From a checkpoint of a small mixture-of-experts model trained on Wikipedia.
Size: 10 layers, width 256, vocabulary 15812, 21.2M parameters.
Experts: 16 experts in each of 8 layers, 192 GELU neurons an expert, 2 picks a token, a softmax router, a shared expert of 192 neurons.
Training: 366M tokens, 5584 steps.
Below are experts of layer 6 (counted from 0) of a mixture-of-experts language model. Rows are named router (the router's row for the expert) and show model dimensions 128-255. Each number is 128 + 24 x the weight over its row's rms, rounded and kept within 0 to 255.
After each expert's rows: "raises" lists some tokens whose logits its average output raises strongly, later layers aside; "gets" lists some tokens that make up at least twice as much of what it gets as of all text. This comes from a sample of Wikipedia text that the model never trained on. Tokens count by the router's weight.

# expert 8
router [183 172 134  88 135 116 137 140 126 108 153 136 152 120 113 162  93 115 108 146  89 139 139  93 114 131 145  94 155 122 123 161 141  96 131 118 114 104 105 114 168 163 133 137 107 160 119 111 135 159 116 128 147  76 134 163 126 173 133 156 209 130 140 149  87 106 168 139 142 151 138 146 125 164 127 111 109 102  94 165 101 120 175 123 114  94 155 141 106 189 139 152 136 123  98 164 143 136 165 101 143 132 127 127 142 147 111 132 125  99 124  92 136 109 106 135  88 129 131 131 126 128  92 125 105 147 138 149]
raises: " in", " and", "-", " for", "\n", " that"
gets: "\n", "s", "ers", "es", "ation", "ations"

# expert 13
router [140 124 131 146 125 140  99 138  79  81  82 140 130 134 135 155 147 150 126 122  88 146 106 127 126 161  89 125 164 153 124 126 123 104 143 148 137 137 186 136 142 114 112 111 143  98 138 108 150 147 130 111 138 131 159 174 128  99  63 111 131 155 112 108 107 104 115 123 144 120 147 113 138 144 107 149 125  94  83 119 147 177 148 109 123 110 144 127  96 124 128 139 105 104  86 127 132 138 175 117  93  97 145 142 144 122 118 143 124 134 141 124 142 127 147 143 145 125 156  95 173 133 167 187 103 141 125 135]
raises: " C", " P", " B", " D", " N", " M"
gets: "-", "|", " |", " St", " l", " Al"

# expert 11
router [ 94 125 106 125 136  99 109 120 133 135 156 133 154 119  95  88 138 104 165 122 116 144 154 149 131 174 133 109  82 132 114 111 111 135 131 164 152 146 157 132 110 141 175 118 119  99 122 122 109 156 125 109 156 167 152 128 116 138 150  78 146 126 126 133 111 170 130 110 117 129 148 138 128 161 146 155 105 109 118 157 104 129 150 143 105 128  85 163 192 184 121 181 114 113 123 128 121 172  95 176 150 124 147 152 114 130 113 154 137 174 163 125 134  97 132 130 156 145 162  81 117 125 148 127 119 152 149 116]
raises: " |", " in", " to", " and", " the", " of"
gets: " the", " The", " his", " ", "'s", " her"

# expert 15
router [117 103 130 141  93 115 145 139 173  92 131 145 128 136 111 144 137 116  79 112 116 108 157  89 112 123  93 125 131 138 165 136 157  99 129 131  99 100  83 119 159 122 168 161 129 147 123 101 133 169 158 142 131  96  94 168 116 157  99 101 116 153 131 141 142 118 150 167  96 150 116 160  75 182 131 117  85 125 133 122 111  71 153 131  80 133 121 116 106 151 111 128 104 126 126 142 125 101 121 138 123 139 173 123 134 160 137 124 160 119 156 146 149  85 135 147  76 113  66  91 142 116 118 132 148 147 108 109]
raises: "\n", " ", "\n\n", " to", " 3", " —"
gets: " |", "\"", ")", ";", " 0;", " km"

# expert 6
router [129 187 137 133 102 146 131 164 160 177 127 104 116 141  91 201  72 111  92 123 149 146 126  93 154  94 119 151 134 172 117 169 194 122 132 113 133 124 115 143 120 129 153 120 110  96 129 101 127 141 163  76 187 137 134 127  87 162 159  87 182 134 119 104  97 142 115  99 108 124 140 132 131 149 131 118 101 107 124 129  90 100 132 132 103 171 106 127 121 107 169 115 128 114 147  86 147 144 117 121 126 116 132 117 148 132  47 140 144 136 161 128 107 146 118 141  80 148 142 133 132 152 113 166 138 132 129 100]
raises: " and", " in", " the", ",", " of", " or"
gets: " the", "'s", "==", " United", " National", " this"

# expert 5
router [ 96 140  68  68 109  98 153 151 142 131  85 140 161 124 101 131  93 110 121 149 184 113 148 121  95 127 131 111 134 100 109 117 153 150 162 134 126 117 120  82 176 142 130 113 122 153 131 118 165 147 150 121 135 134  99 100 108 177  99  71 154 137 141 115 109 116 134 106 125 150 119 139 106 156  48 138 108 130 106  84 131 115  95 115 138 133 131 166 152 176 142 183 116 117 110 141  89 106 137  92 170 133 159 163 163 125 112 150 183 126 163 130 131 135 133 124 103 113 118  99 128 138 133 137 128 140 127 157]
raises: "\n", " and", " |", ":", " The", " In"
gets: ".", "s.", " =", ")", ").", " =="

# expert 10
router [153 139 119 131 116 146 168 171 114 128 101 121 139 161  93 113 115 120 104 116 165  87 155 125 113 133 122 146 128 105 130 125 145  80 131 118 136 120 104 152 109  80 110 116 155 131 161 122 132 189 149 147 107 135  71 149 111 136  97 113 121 143 119 129 119 133 111 128 144 158 129 150 133 107 127 143 113 160 149  89 141 120 160 119  95 131  82 109 139 100 129 131 146 132 132 134 141  89 112 115 144 105 133 103 197 141 111 131 160 124  93 137 152 127 122 131 140 166 166  82  92  57 127 135 153 132  70 176]
raises: " the", " a", " his", " an", " all", " this"
gets: " in", " of", " to", " for", " on", " at"

# expert 3
router [146 139 155 130 122 153 143 129 174 141  96 119  99  87 158 121 113 124 111 130 102 133 128 129 148 147 118 127 126 122  96  85 128 114 106 137 144 129 147 187 105 133 112 134 120 199 195 198 144 104 117 123 138 139 137 128 155 147 108 115 116 109 127 136 114 121 117 148 106 153 147 114 118 144 118  91 124  87 109 115 108 154 110 105  95 115 122 107 127 107 140 142 146 156  99 128 120 108 116 159 127 145 128  86  86 128 116 185 108 145 140 134 179  95 121 147 128 144 101 147 141 102 160 146  95 153 110 110]
raises: " |", "roll", "{", "up", "ec", "Y"
gets: " ", " (", "/", " \"", "c", "–"

# expert 0
router [112 132 122 136 127 136 145 154 161 135 103 149 111 111 110 139  86 120 111 114 109 133 149 149  85 159  84 168 111 105 135 136 111  93 156 137 142 132 134 112 136 143 157 103 166 131 172 136 109 115 155 131 118  95 167 137 115 142 143 113 122 152 109 133 146 142  99 102 131 131 107 119 102 106 113 158 134 164 132 125 126 165 147 145 122 165 153 120 152  78 120 117 101 151 106 129 128  73 122  97  81 142 176  92 128 147  80 122  89 145 148 133 143 160 146 149 122  68 155  83 100 149 143 119 125 157 109 131]
raises: " the", " a", " and", " also"
gets: " and", ",", " was", " is", " as", "s,"